Experts of a small language model.
Training: a variant of SOAP for the experts, 1367M tokens, 10389 steps.
Below are experts of layer 3 (counted from 0) of a mixture-of-experts language model. Rows are named router (the router's row for the expert), down (a neuron's output weights, with its number) and show model dimensions 0-255. Each number is 500 + 25 x the weight over its row's rms, rounded and kept within 0 to 999. Numbers have three digits each.
Before each expert's rows: a language model's description of what the expert responds to. This comes from a sample of Wikipedia text that the model never trained on.

# expert 13
Description: Coordinating conjunctions
router:498537522474523479539507518463480485516505471531506516507544492498512505460495531536555497509516474503487502508523486474480496445519498519490510549489484534480492485458538458490482505510501520547496511503509432499472491493464494444538537515491508504487452462502507480497514494494497468505481489512514518488522503495512518520514498498504505495483533514462507482474489478476494470505469532481516485514498505497466507470472523534465465520535513458536474500484512510476522536540445506512475520483542501517530509482522501497522459485503545517480498528499452515540498511466485544533467470445523471492472498535452522526488499539483501481530531536539473485458523500481537464495518524453503493550493508501492497515508503504539432536505511547542482500497511484542469493526514448
down0:481469519527519530472541511504532505530450483515505535522516473433490551498498500468524498508505461509498511543517487477510476501567439522498514518510538502448512513506495508480483521473510520518533505437493511498478498507471486494517520487483530462530464514493508452548519519496437470477509473520470509548496532527512496529510496494553521482498469495540518468506516473511526527494454476519514486500535515471494504499540497491461480510493551502522492473520535482505526529469501548453471496567472478517524507514522522498536492489478535484469522490512509512504486527511518477527484512501505506531512537555486527498505487527486496520464491489480482492515480504443491502482524491478471511535539501508544479514509519476530471534479502462529498496465514515544519471470503506
down1:517509480449512482497466489512525500534470468504492463520467480466551501501549537494501491525489490552531519458507476507544490514484504505532523533490535506515492491476534434514492538502497524516526514527469466526471486537498480514553495537466540483486474480479467499508483484482521486441509512488505544473505496533546487500541484496447558460528497470476485525461517503503473476466466533496535489532535519475472516454475494455491518496482467522547512493503486567495495516507500513489485534495504503510541473542466477491528465484560486521509515520513480468521458486476471490457469509504497496503477503488513526481494538517486491512510515496478492481495527504493516440488477498522471530473496466485508530477522500512470516497472509480496509515529493489544529502484465485
down2:468515495471492493512496490457510472500485464526477515531510473484490468517528517497484482559534478517520504492501481455469561468507546494513492496527531496508476500534476484520510492493491499517500524490490497515478473488471493499483507485502484490516467508531500490551531525525465472489514516522477454477524498521474493497508482523535473476497486527492504488477486501489490512534422480471484539487518530487467460460535489513469514509461468499479504469493494464549458496518485514502489503498507510480492502547490498460490536508501509521533478527515505521488476503468482543507518465495478483535519460492575473495492515503513512482527458530521437491506523489477504570518465498550472479507531483470509479482465507459470509562461557485495469512539521446479511524473469518
down3:535536484510532506519511490537491470499523511501478473500482502524494504512513512500466488516486468458508457519499538474533507512497515505527489480533477481523465467495509492491512517531473500554477469547511523522512454530514489482539446513476510535501546491492504488491531500496422486509515503522535499504532484515516500480497493530540517491481484552494519459509520514456507526484515474542471493541535481465511501540523521507503513492473466470457496496551467498486514531494495515484525470523483443501502543501501447551499515459475530514484478462493475490449551456512494468476508498471483498514507501504509449493554522473510452528498501489532498477520492507534519492490536515479514500493562503475521521511508448521556485509454508473498497511520475480483513509455482499
down4:498506528486522457523499484510506484484474519474465489506512537493503487504517505530504514514517517523486458443528512498494505484507503506507505534508511500507494485459499485493496494514471466514494529490505512459498555499465461504499537472493514456525455504476537507447538501505500503534484509515535457512485489481493476475539502495484498486507502480488511503492500510530481489486492539466538553517527518486530545471545472474526561511483511488452469498494498505507488518530520492507520515524517497549516520510498525471536468500496528497515523506448524514445489496460530479557550477463510486490472478523510460537474505486556552470545516531470443549482479510531523444552519457487452509520508481496521509492484503500528484507511480511516483542491501518486444511533457494
down5:545485491492560454495474512492472476478535511497510469487544520499476441488477503467494504521435497525500471476486487480481502512510509480520477497503496498563501539477530515513517459472497522490541494474531539515521488506553526524489505513523454474460448515509527495533564482482507496480511509525486503522488501490497529555435509528487527515526524505479494504498523496519524513521448500488518449515481525476505497500486531497500491476568531466541517494500515547499503471492459510478491518467525492501512449459513513514516473476447483537496516530507483530503528503498463494466457492523466525512485517509515508484481510538459495536511517456493513473479486486478515463516517499532465541490516524465496479533463499467535520512514479524512506483483528514470507502514462487
down6:503488491494447526527497551538478479462511464492521561490482507477521504486524488504477491490546421491503537504505523489480499491538510504503463518513500500470511511476483522491484506501494522505486478508535532500514474512516505489483520548507536469490481536458515525536517495479540528485480531503500521484510480473496505484482554496476523448494543493501500523478486488487498493512489492498441513475523482522467486468482532481484496538492500527528501528499470546514553497502499521557547461499521491494474487500508513533544504498487494487534486488524477415479494468552535483518495502517533531468486481497516482494518504524442498418456523485509459518503515489520500484481471516496498515444518522447508474483493479488463504466522495466472546495498480484505534512513510528
down7:465474528474554518525510503526491542539494525489536515531495487486478503494510529539497519525527461510501532466539482501513499498488496471511532439440501479500532500463463515552506520516512521515501481479475510508501481462464509526474517583473505502509469470464508489525502454469491484455452507482524455429495452492472504521521474511490550519499488510517519490523483499447510481509514520491517500495495499480489527481474507528475492511489506495480517514542502496488489482510555526517457513525456527483500493523525507487488487498502494475513499475463510496504473514470550445460507484480493518530508514470499474472525497476506475493493530492504514517443518530483508504493483500509502477516505505494514526505464524505552434500490521480516473486532535556495518567537499489
down8:467507495521473487516461472538532524520482489482518470528470470485504468515519516510469436498460498527495495527498510489522512535470505518496487526484463417476566516543467525507510503531480496507524484507471497459451495525503549533467527515490458494492553495538509487518499491502502520507490494499465498537522513456483515488510496477498496493500472520500538478465511517480499486469493529480475495491545475517540542458513539491473477482505502441512487517479464494510498505491489496493434516474507509479462473506462500471504454529438491502502547534539488492516511507472520479491502534506502496491509467550555546484494511467504512507503511491509530480487499498525457453476534541546476474485484519505548485464494491506517481493512475487468480519462495473496517499525518501
down9:489538488497496536468529488507542558515475524494489544492488502455497525453509464535463542499449493507520466497485504479472464541559526468556500531505506537469539521490521499495484469521478483499505537504480460511497482477503502532483526539506492504520527540523486466492494465494524510532499491492550498496523518492492496498472518447464487485499521523485531474490501504509527486502481491512487493506512486466518518516462467517537522503487496481529514483514515472474433493508513472493502474553512480492528508469501528499456509519507466516472533479521504509477502501503516505539523517499578510481529529542496470541451473506533449515429472511527525470492490478486539526483494473538526510487477506479553489478519474488512510467495473488504500481478482522549477482489479505
down10:482521504517508519495499493520473508445462503468487527497508492510490489510517507508473481502482506467487511526492485484485536484501497484541528511489541513514487454484484527477503468478509508499562527494522522496506511536441516519497505478502598514521498506457474515549489473518495482528482539517511551487491445512504487488499484497467520451479531537500488514527486473513538547462477437455520534474488442464509497532504498525458512526518509516491511523514503485438518486532504495468540489502524507534491512514511472506521508515529535524509497516500528477504502463457511488469504529524523446564519522539448505510504476522515511466522500501504496522521487548506466493490502525483491559507529449459511496512496510528497465519472520474527514468473504504512510509473474492
down11:459504490517464463545513488465477475456471523518458454479454495495525468526512496518497523517503503443491521468507524536475513493543526505473479451471500513516493488506521482478536478507504491512494522506502505507482513534452490523475498469486464450481461492476540477512468527466505510493515522483519513525531524522488461496521516514519494519514523484536483485481499509490506463502521486457555479515495525506559492489497512479458537480520520471461492501491543484538486495519512459516503538494464519487497454537493488475493499476473517512486496461476524447483510508477507477490498499502519511530491501522470533500496453511469482513535486465436484495448492488505504453495503485545465507461430555497445464486484531509525529478529486504490498457536527512500490504505497520
down12:497518470472552544505473514494511495528439470543517529530507505491496546472501508538475464491512500519485540522515532461490519482517488495508463488521511500541532506485486452497492494502480489520476512465479506469502495528527485497535505542525470520518524515526476481487445503502495478468501461487497453516510522504461514475514455500493522490527498524479530447528537543516529506537471468506505479511502485503463469487516482471475476536472525568505472529442453492518473514514489463482499476501515503519538521508446512522492520485477464494497546505555497482504503507501499524532509514515505450536498480520536463512520521491486494470504527521533518502544487499494503537506464534497478531478515433523521528513529506536500466518473512559504469504477502489518517507528508526
down13:519495490520514476507486494495536453524502474491460522531522517499485536479473495531456495503480512538498519510467466452478484492511570505497529495483488468507487474503462511480523487510521537533511522505547485466516489519525487519437507488502471504477481492492505507491501497502473483522488509521412517494542499523533508562537490480488502497525510488467505488507486526480514499495514548494463469473517513521527493511471517467511501527488476473495478466487517542507493455524539531516483481479458495492541509519523446505537496528486556534473477477504498457524483489465479478498469513489539489485483499501492512506501538534469549494492431507448496528514481476452480553515486507466535474513496483469507570463503495509499482483508467521467484479512493476493529493535517507
down14:479437484505493509479466485530537495530520469492502499505530528493567507495478487439537541480538498496513535508511482484486511534468554523497515473509499499471539478487454482515484511500460477471508470561509490536482446469454516520478484490482501505528466518514501522519522500509507477516501519500473498477490481501488500543482550502507492467518493520507479505511528495526478467493475494491518490523464499513486452495538486530483462441482533505498518528508519489512509432506530486486503466511509507480507523521523476475538491504485524468503532532493513515484554513487465510488495517476493445463487474483496494527509522509529504539519495522461502516501476459495524532523501550484511522473542481469478493530496441514535513532459558520513505503520470461449505522469487477
down15:536470478472562508524454545495488496489484507502498490516515488474524507482449508515427511528524491533475482474480490485444514554441442481547494526456505488530516447466514435456474484483473469514496542479458465456532490497461535500488500517518517485462469532487492533491468500524490481484495508503463518522526491497506481495471532527474518522506511477471494489443490454487468496512479509465509476467537547499513509516530541538500473503482519490454505514514477475515512491492484517501486505526451527510472492507498541515475528516465507456511523491472468531491511509511496495530486492494475525510510495489496467488511505523521491495511538482533512500501497496482472428510493507514498514473516499481510457496481483496509495542520518526514437483502533516527514501498506523
down16:472520512507529516519507486473483477494492558503483467498475532509461469488475532472493459496517480477509511495486490510505479410462523414493519519471512469516454442470432504466492487514519524485521501501528495494493506489506473528537538486507494473489446502452492517475508496507519568456513514530526523465542512477514478517502487509505463476508499498485497485520456489479482483480568507498516494504448534464483511478502508508518454482519501504482549507448466490497561478500474512509486470479533516499502497491501505516502504512485511476517518493554527490518518503519509486534539490483516522533525509500483505478510450541462474467504520492519495505511520474524507493552472485467509503521484526534465507498519507505482521506531506490458549510528500484479536488485497513
down17:515531518496508462496527517521458500508511540481524503458559509507484515473473497505509480462507460502482507510495519459529535461467523508531456513476480499496495495545513475489480470449531501514533495551502538503522530481488523489483465502547522493528445530488509445507517528530457488541524497496481525524472513518522474522531470486452490530497490461494475495527498475471482512505483448463515524500519477428498512507516510539486510541517463481471503512511506489532496486484532537510527540438508504522483461500514483477514495520550493499494506495529499472535477454486490561465475474513479485479554501509552515531502493543540486508499494504501485534552493502484452522496508504493505518510502483487502474495487487492507439486505515511500507479479533494487513516520475454
down18:514454530547480500459523472464490480531514547475490475492484481445487457522461512514503486512496509467492482469522498446506506495513513484500493512501518523458494468513514501470513484495474532488489494509500502494500487500505474544541546494470535514529505520505519486506502497521551508514533483525514494476536487549493465491486503488505478502510560564533529484507509499478467517523520473469491483463444556515484445502484453510470466519494486470501526513504500478517539522498509542474478522473491532497502440488495543535491471516508499498491536522535530494496448482469508470491529484533506479511491502485532495525453449511494526470524490530467487493548539513454484528536514518484488497521508504473562502500479507497506532481518505446512488529484538476517526540509514481
down19:436490467469475518501501490537496502522502527459472489455497497498553480473493488527507530470517505490495483437537503468488515488461526500499534466497526519473475463532453491479535497457454484477500462474515497502487473486502498485491462550506492503466550506537501541473493486529470537504530474466492519467507493528518448471523512513507537570492507482490491491470483512497532467469479511488501491529487498513496489485477485510524480482512518519473540479460492549475448480502509472534512539518503496495483519510541511518484493482491519499494524523498463526534452499543523535479546521508476530519509498508527492498509549487487553517503473528529514527533483507490506514533529443525499494485532517511545489498499489516504488492452447452507522477476521472482496503514476479
down20:509550474506500504507488480466509468480505448488470523478541432495478494539498492532477476524496500550504512520502497512486506487489525471523502484453497485495515509527512511509491516533590490533471505532507498532479495527514508479495481485470467525473522518506482468478471501476517523497506524458542470545523468469486490518485504459512522472522485502542547519509487499507518554525510446524519585483527510516493479473518477506495474455514518494537522524500500482532519491555538487477478475504493489507496544535478519526553491484495506520480517513475510500503561499538481531517489490508477483487484522499504528471512508470515478531464506451519480523491429498511512472493506515489503483505485537517486478529534472482439509509510492503491490506464544513511504449527495494
down21:465522523474463489479560550497493535506524492506478492495510481518506499475510533459478490491506515472481506468451486433503528539545496475529484505476468467487487484519507478461503507488505499520519514523513446519496469521507499489506490522484516543486455526542525502507526484498491448489503525515533496484522562522471481510513519442504476489514507530454497499447509506478519496520499479479537480474537481542490508497482537480476503481481485516530518526468478485532502494500565490512488506493519504530503517492475495525482483498503527517511505492489460516475555488529505497485471534521525532495491468500430548489490564444495476503487477503528516513480494492446485500517517501513540543512496523450456535518522515500507482534464545512492521517499497534492476493491452468
down22:498525493512521560514537505511527526480471467492496503482507443533538452507491462525529497529512493488482516496495494510512484512532541497508510512519548518542472494535520439452483532450513509481494476488511482479462494495437486483473523528495531452512467472486506469462491497493543505468535482520527497449488498515476491508494561476479490486513508531533464504475512488517482502497475472515546500524493514528545553467464503525467516477481460478465498518502484512462501525513477508523493486473445512553510514510487459508502524523540551512505422504506457496511501505469493510551468536483510477500496521500519523530439491493505491507492520527507486466494498489509498483508504502470504497507498544528476490459509491481520445497517539481469502525508479479483487509503492516
down23:530516523504554483503516515468510471514491514499552454517521481457514496512478523520500465490506541531524492495469521525506501515492504526490455517506502488486531485504452522493466507521469549525511487507481519538546558501471501502522500510519468481485504495462490474518462525476483530528501488462480478504463433462482518501470459517491494549536493500497476491516497501513481486501518517505462531485482526509539467522468504442540459482493545500496510547513485495500504468468494533471468518438521471520490485494522503480532524472452482580473511507495486513477538494528498490534482511485527523552508509496526509512502513505485506486497504506460494491503473526485507517532516486505455536553509528504505529450543527518505539492514492497477519555504466509520506454509468519
down24:473505523465511502470499492522464488490472491507538497481519499483489536460471552485519536491484513523479482483517487504505490436496472484490505545491482477484543540539515501518485502507498464517530534516483475483459494476507506538474481498508510510487460500468466477478497466508508475527482466526508502562526457478496494467490462512471494525491498469453504517505479518483452525519484527483471493483499492557503489490478506520519480507517508505535491503464518519557509530479534526552481508477521513508508471500466472492459519515505517482496505506533526496509502518527503467499566516480495508488479461516533522505473549545533501486501527537548447509520485462554535505523488491472497462470437503531493519535466468549468519520517484540449494501514516503491504473544479509
down25:508476459476491510499511475497475492529520500486526485508472481477500485455491487490448502461469479514550498463485514525526482514468527478475523510553516506482539506502499528490545499524473505513480528460485499466514534478472561525486475480502486459505506525517493543523517502459494445537510487456508476490458495506522490496486481544504489457545540498511471512515519505547521501522459509517443452486498467465511500505515482518513437452510499493507506499494513491497501477502510482479474507490514465498483520503462480442496456483472469512500449512515563485475495484496506461545529532471501482516495509506503511497504508524442531553475502498514485487506474501506434524498503495469487488477496478544486520474475485449501490513468540521496517480439481507475492532486517523
down26:494514497450479557543500476481479488526473544503486513505510495504489492479490491527484488507499468534487487460523524505515539487489496538496471510467501547531515478570509498526429549493480473486509485513523471525528518473514475461525508463510484491516494492513500523551556510573503496502489500516468511548511489513513468468499508517513510482463521519491497480491496491481487469534498493489495474455535495486486499490503516479569466506498529537518504439529535467501495478510477520506498486518527473474509507527485483507587476535481519506507483493505513493493491512513479510535512525523508504465487446460516498515480493452483487504497481505507516498553460407482513503523498487512493503497534512509487509497491496548469524477522512474444475496538506468470500506521519506
down27:502558471503533504483547524456485502494463510468532480504458448538529483481457511510519510504508486476553499511516518490514487512499541469456493494514523524474496501490494460461445539486465488502511527532535509481468473490482516470555500537493502501494467525507493548536534484508518504524496498480484486463487497497456475475480529482505491466502525525474513509494516498477502521449456487513506545472486507497522464521481484523523512515514516513539487513514449479465471524528491513506531506472432477500515485469524442504503491508553477505485548507515511486501492522528553515517487488480475479531474517544484463467522488497541512485489503488507488531479494513463512503497504559498567554514478516525504543499498442521502492513498521470473479480496469478482503492499514520
down28:483534519490528537465544559516453475472523505502492493487512478517483477536499521504486497523507496531553505524462503512510512447527485497490523492496534506491520469477517487490470504472490487521509526540516412452546491491531513524509477562520518502514535520536539484512500491509534494472461513495541502469487446506505511532514497510541475479490531488485528486510451462518453484512502492502504490506497502521520490519501462483500504548531511489472500503584515486490518493448470515471503540494473451513487499504533501503474517527531504502488511516500533478532514525520477460520507522497488524496466485546477509480459478465447501510545541521513489480483522476464465487473509492440507520474509501502499495498536465501512487514498495499525510538513500475493521523515510439
down29:499507533492495476528511512466487471507536496539475472517544513489449490474518472515466497534518505525518471517490536539495475552491518518503506523499508525511515479495464500527456480466523499500560547481483435489526545510515504466553499517486502487506514481540498539529499493466489477492488471537542518453516500516487510554482459495532511497511541490457490515531512489503523533530497486499498488531455501507505526526473516495482501466473446528488525543468495565489500530505495544496473516511487509533526491496485484537486493489481537472509495484484537510483485480459487465514501533512515502474523516466502474475478467522489471485499481530509521475522483506500464482505509512521475493516499559451476521560514513520462473483463519524473513470500478498475449497511454461
down30:507494523499505533463515492450518510512514459518497479491523534490479508513465457472519504509555508476485465503490502483500507546504529501459488483504497474528501505504497472485440495536506482482473503473495500505520518494533445509467510472499507488508518469548523532470510550467498490486486484488520555473505522492480502491447461510476513509477461453479506501510509517501484439500511465550487497419463473486504500505526518511482520514478512490521499477526485466525496525540507511520480495499499477493466485470513531493517456568482497485457535502498485498465479524469518481498492492500490474505499445474478504477492518453494489508490524485558494583524455504478497506534491514492487493454553500526478462536535463467488508536500459517499485510538524487526487515528479491
down31:491497535480471494492472510502516501526528474513467502543510512485528507499520500506500468525482504498523520494496486518459496510466549522498544496485524530522506501511510518540490515506537445521546510489468495513512478467498505590476496458497483474487509523513498497507534569528511522482538496516513508457515474498484541523533500485521507510534497480522526517544490472498497474508477505503471484448491521479511481482474515462494517456554518546490491459544510501522509518506530516517482511530481507498534520528504506478529493479453488551495489531444510540472475516497465468555500532476537523545522531462521479467495528514529473525505555490510502504509482503491515478536516493508513508506547537535523467475512533475475491494552523524485504455470508443503522482490486510
down32:494474480497480484552475481495440517517524535481498507509513509519504487503493493522512475489497474477456464545511481534520528476519535513519502517498483507520487478467511493507454483507485542547527486492481466466487522490478464466522479520497490498497435481513499506490530457479513458495473503522529527480514530514483490520457507517495541479485498531503501482487479468516520515496482479484481479481482534505479491479486521573474448504507478470529482517502500518479525556489499470537507549506511518536484476458490547484548487484529485472465470519488477505495469525505487514531474480459536470517474445526457530492498485496489490498512503523547517492500512542468516488528542509453489531510499525498545487505500503478533458526460516526511459459557513461522522546501491462
down33:478483494481474465503473520493502488486538529493530504536509534519476511456496487564530489476535461512529474507465463513525486460529513474508509505486474548512494490490465518526454531507499516526502504487527471541491501475460508458546506502505474500529478484513527467489537487484496453558512472513481528458542551507501495533545522465465547503500494456493484526518526487491531492536500471487496488495509507460457549472505499527453507529469507501497488506469487519478509538513488513474497522473534485505499492522534526492512519483560540517460475492502506503455475501480477482479478459476480484493546508488520483490546501453502531453530453505494499515459524493485495499517491513479508517479500485493515488464482521570508462512517512498530489519505505483524478514517480435
down34:533514531467487527493490501513476491467459541503546483548493515479523497488527546535489511509515536476508535501496476537541508494517511488472488509487455463489479513542525463506516534503455510491485485504555490505455462534537467546561455484491490520505508472515476485487542482498450494521515526505515504491498504523528485509498483523494495531521504455505463461509493504501514460509530514512542489550517495488496527507536495541535492479494515491512534506509505512486499458487552509505522515534533490477527526542516494487516547533495499464514560487501449494481532483466495504523494541506503491534505481483527496536500492500491505549514535523471528493508521463520494496513489497463496493561490472505471512430490518483519500451494545492559478527540477499490522498498505514
down35:527459481525478511495445493466487496541504493514487488484477504463503499515458522511484471503525459451485432468496547543471471475574515472491515480471495516517457511511491478493507530479479523515508463555522478498496476460505481505475539475498551472484539502507506511550536503524515463521479488540479481482497472474461510442493518531524507507515511531488508474531508512471477468503502470516474492490507538515475475511549454494472546499509527511540507462501499487495516452487513501505518490471521472483524485495482479491474491528521516486543521489540527499504504456505514436511558527526522519535522486514506483517530503487542449503512489451470494476483527496492474477515497479470511551495477494493520496457524520481522468493522500483496475514514495490481529517491508531
down36:509451515503522523463472569476485555486496481451499485492502497482552498483514521511457484490534534568497507542473527492468494453517559494486504508494500457512548474503532511505521500489546473505475515517508483514498510449496514474469530510516493488496460471522495510515512505482473513511473479505496499493536501468471485508482536505499513513488522457508472472478529513520522486479528507461505528521513508546475537495519502524521507466488444494494548516489500483486468450508534483499464522455510478529487482509513472525508539496505487489488487474509518495509562515502505516471495515495552495474492460482527515537500513458512497457509517486532493516476494518566473528538490526513518471490497542513507519464458492476491486512484468512490474503544557518532499498481436481
down37:509524502472527524487468489488510506454539484505484501486513465493488491540491507494504538511526538516487515487484490488444470518461536494527489519472523526495496514489504507481541499523507488517465467515488497504504493497485494500497488533532510533495503528527499503498456496493514468508466480547512503522501474518514472465511506488498571471503493449539532522510489499530481505498502485465530488462502499512494497519467521523478525516476481496507493497484542487503556525488501487481466453515454512455494512493495480540529493522440465483473558476486427440521501503531507480500530555527467504501465479455510532475438503531484461484520495492515498519489490465472515432469488496449473449499521496542496461471503470532495508507499471504472499502479469536510448468490501523
down38:535492490517541506535467471501486531492513485459476491528506494477483494515469505489532465556485501522508492488489530532471462489456504460510533502477465510499512492451500460552519487483516515492494527446488506482536506502524514521480496485519508468467471465484531494500545473511481504494506490535533478489508524473511524459483499495479507448488493472501496448505473521482495480510476504492474509500475584500555473511533495464470501536541571492493485523518479482477495455538525461476505509516492530499468458524484521507519503500493513520437497549486445482504523547493507472514547497494522505492545526483468517527534496505499483449477521488522541492485503484466490487456520496506523482505501484473531498505505492506538503502462486467466468490519461540471492536521508508
down39:499509534510541502464504460503454474488494508470463484504485496520492508490499500498508476535489501565499509557481507498509485512474473472495473480527524514504479572530528487465547483495486509502496459508460484540503518531461513517528517458483490476523527532500524526544479448539454506503493486476471470504516520507504494518507529489475538471463494499544493465507500481522529489475539481493494488517482540513513487477529506538508485451531499503471478526511516512547487500539482506481511439495490519447523486454555522492497487515498504554499511464508482509423517513483494499476524464501513477493516487517481498505529485437483544539516508556558489452505507488488482502496490537489515485510525497470486428510481502482472499511504486483502479475479491493499507523472489483
down40:506479436559458511482496464523529471464470509485491489521485487455500498508492485489482460528491469513485508451502468489489444470495531476450513531514500505511489472509478511494534482459526493493511513495501491474526540511477519512497504509526442468518504494513490509521537530514502494528512535504474424484494515483477509503512515482509488513527528526525518512527549478436496502489510475504514481561497528469504500517478483477459504474423505549493514486516463491456504475460511473499554490482440510505482468460531521520513512541479512506485447506491492463479512515500511477517502505513527480514499480508519475509491525583506492519510453536500514494472522489522498517515560517526475494542523507462543480516510488543503496505493479513500487508497464519508508512513487516
down41:465515516540545522518550505490501515467512491479510534543494473467479447498490496508442520545519471496531503484496527523487511484542511499507527490448501500491505506501503506508496514486501489433509530508529488495486537448510482544500473492511526504494503485488483502467500501554500481509493491508504518533518513500484501484514516460549467497524516533516506513477541473483529479500451500519452480538504502527520485531493490509410508463469497515554503488550497472519559453529535523463467502493498469506473507493494508512473502479505499513468511502484556521501541496475491469513503443563541569512470508492531521528497462484509469504485509504471526484514502519526481521506462489522463476521538534520514476501485482470514505500471520501500503478494472494506543470514477514
down42:502480479493505499494506543492479504442477502426459525496530465512491467532469487476523486487487477468469493444525482473519497500492516489522506470491490515497491462487521496518523492505544488500543496522464517495499497476529512508507495486516469505527456483519495540511490505508545501479523523537498522526486518504500522492500468475479499508500524504499508505482541480473523515515485501482512465485469486531468546499474505507525544470463504491513494563525534519488554514509512480452498475529525520464458441446506502511482548504504521511517484459503480500515488523509454502483488473476508496497454505541542513499494487474466528514495476541453527465483530512450527497509488482476471487459531522500506461522537546471511501502542452489515511563503515509492427487535512477
down43:505465517475503487507516498510559506477473513533506470548496447518495528487522449521477482476481475490471532476495495495476526509534486542508515490470486456477472525470525519491505507502506504543528510477512532511492489447496515536509522498536501538512505537489475422495484523498493522530530487514466519503509529470467481522490492485512507480461495491518457459527509503464521510449530470526482558452493508536471497465536471515487521507506521493499473513507492492474498446519485528489509549504498499530552469429482492533488513462534532506494497527500441479519495514509477488539486503509507504461500493515526456513539523524468551510522474512513488483472464477505504513486472534475517526488478500500511498479497470473498460470480516553490499481487470550476525507526476482
down44:516503504438467510539504519492476507520503496499503452519485473452510519553511496488501477533507480457505491498499516521520520476501512486459505471517478516524502520498522472516526525498501493465493450573471421469476511480494476490528457510516489547498530519490515519502509533512520535529565469521480491520527516490511529504495473483502469480463501496472508522481487441507533505489459500518487482512500465505502503472466475518511490488517469480538492443479541497502505494504551456509524516487511471430493483499517518486479490497481492512500517516475491454522496484472509489460483517468460468437486430503516482528518480512489517559486507511520530495527485484493506520511553473489532482484528508522473483511508472579500503475482499476479527537509501490497514496509501474
down45:464441502478512516533470533514585482511518478474555470502540435522509519501500523500493487494477519500542518479495501538512482509507493505467506473464498501525486483486518477498485541467505521504484499466526523487495510479517526530452495516472488467459458487491510512523555504491466519490492534447472454504487523494519486501506499492479527485538489536480504497477504526525547475512509462511468485520471453467470495509476485503490507529531489482521445481496498494425515539519486489493520529533495487477482530489523479521454474519496461506487553484483507494486548550549530498477456494464509465526477507505543504484497527518499469544504512497501520511479507478485497478508512520513506440490483514513491508474483463508496490531515476472513488468538496505512535473536544508
down46:503495479528527482498539477480489491523496461528525521487568490473524512493499476553523510533567539532507525484531515447492462495514504520507496519501494508522484474516463519465519510484517470523512516513484478499503521437493519481459483495503503471520483485507538571518511519503520515455510513489518506474463478515502482508499465523541499498529484467491507512495554454480515460525496502465537481550448497513541525496487472497486539494511519503495517509509497524508519533523548490484490497502487457519508514547522481479518482529502498551460511480493475532493501471504488486508503545517512505529472512473461506494446499451503525480479466459552496470527505504512487467519495481485462479485474550495520487533487454463467483479499540489456484507502462499534487467498503534
down47:470471504498524522504495520483537460478489493500452487494451549490526494500453496455527541494471464513488526483448465490480502485506455470482532472480498477538499536483465473507541498462515495499464480511497499510530503507499534491479483497595482497520454467507478513513471482505524531495477497521497526528484489455525477518511494504487509495491506509472490491530486519491494507470482482488473501514504546458525476479546469550514478473531519470508513529492466545478519469502521507544500504456474504480537525510508531543485508487487462504482463485541481526508473475517502481531535496486479485542496513529531459457498465484498493534489487490520482520489509524466490505537478489528523467528533488505464510510542509453478458529472521480526477493516527486528465475497482555
down48:525459540482506482538540498511444447480497512465501481501495514535480505479507482508503506489471454471478490475483523482524526517475487451502538497457469502494461443507501516485477512519501533522542492473508487472439503466512509513505468479517486557507497529484459517505474469480526486513489502468516449501552511456493486501484516469520521485549564524522503524487494528523524481511537457514514525469510515496484510479526508511523499499495568451488530484494506477497513477526480500527521500491517508491546477504522516462511536519540470489511486510528498497489499522485477481525503473488551480506543551511516497463450482510495475523497542495522502531457483452488496551518559497530477534519506491491545475503483480483458531504516504489524505510517486479493475499471514474
down49:508483466494521445497512523519467558529484512504494517524507546496508503480536475476498479470469502465478536489520549486540475474510531516486498520545496474501531515501466534498522516529510553503486457541489475480464505511516481539478454494482473472521511483552525536514485508495476516538453475498519524494526494527519520503488517478499522477489510514527490522493522512470515481532513491513508532499491494482493496467482542482513484506497540495517539512536552504507510484506495502538475509473487498486533509514549520453521522501427511484493500477520562510459454478471479526544474527444482446517489489490535514500518485517517465521492485523539535492536537468506502517509494473521485497472503528489497489580486483513536498460500487505485517500474479483542532486497475541
down50:529475453455494524485464479502519514455513403478465521489475527514508507485479543521520540525459474494475520529451474478512526556460525471470537493447503534505521469498535530502489499486484480500471488505515493514510511520504549509457517488476479525485556475481487466532482493482512504511497495547507528468434491484463522507503468463494515500542519532546506512523485488548478493512477497537467554492490497503513485495473499535509500508478512490492520503485520511547523484513499525554531515483544547477536511477483504447490489475522484494484489517467491519526494500494546485483492512531523537489505490523488516499553527528475521519510500509486490489501482498487456498501492512463476527503499462529459515469468504484498501513497547509527500519477472484479488502514498536
down51:517513495494476524493508507513523536548485495525500495467536508515493470504486504505505513487543511524498503495514466462498476535534506490484501501492481500535519516524491503533492526460504489500522518436503473560536489509468498518491546531507502534522490478524550475525486520525501503504488478528504481499492510531467529481500477500492475537503468512492488505517480507491528456475486509487451536463474524503503505501498491541510523495466505492492468508478510507499488478473523460506494512530499505455506500501478534538522480480493561530492532561539497535486473512460494515567555547521543475503479526514531507447500475448503512521489521518457497526484533527431457518532473528520515489580489531480487541470484506508535461472505456473470477504503538513496521501501490512
down52:560482530486535486482485527518490538518473518551489460492471496574473472515473514511521553489506539528491533513479469507511510523497505491555507552499519456493497488498472529571448485524510477515476547479514489540493543497442504499507539474483490495511494524475517530515524470493476521514492487482477458493494507496474476457501535520473489504498507484525520493467509520436493481509505521495462490514514554492433487496521481501491454512481504481507558510512497506483526497495483526488486526504500519508480488486504490525515485511454484502535494510499518503527505551497466484538535471585496495487502531478561532519474497527492471469484492512482485526476477504523496498522520514515502508481456522488511515503509501481504480474515502545524509517485524483492476491538547530
down53:558501530560459468517505464503521520462528469527478500534501527446531515535478525498516512538476515463522510486477498480489532531512520483475506505489502515516461489472509457540545478532498576468540559509534509513491531520464530495521502523486515500504535469525510519505522477513491513489510535456482487497502501504496491495544470522471478516489497542525478472465513511477518510499536540543528517510446531472499510496490524528469533492518483467524494445526488485494471519527487503496517482457480470512478522531531513486521524482528490534476463498516494527489536503498514510494483480537555539514484464547484495500486497495505508501481519490504487509498478446505527515488527485530520503492457519535496473530472464460500518546565501499502496498542502485500465501508502474
down54:530462544453481472457457508489519503502492488499490511510494522506522475514481505497516507507524524489505522538497508497434530498468522512491509485505516511539504520543521477524521453583496507497484502520474506517476533495503483555538500520502525465553493527524512493504448497506511520456503509501482495571485516498487509486476456464501485540461505490528521481515481491518516521490481446487475464478482435491476466482482502481466499509463455499476460522525475510465527497497515541516484502477487542505483488507548513545496511514494546518489460505453488544439521489485544529482493490517499514480503479490488508486513527489480457564482485546473502505490495518476500488517503481480505489498511525460499504536523511486455505455499469517508500554471486515486496492526484464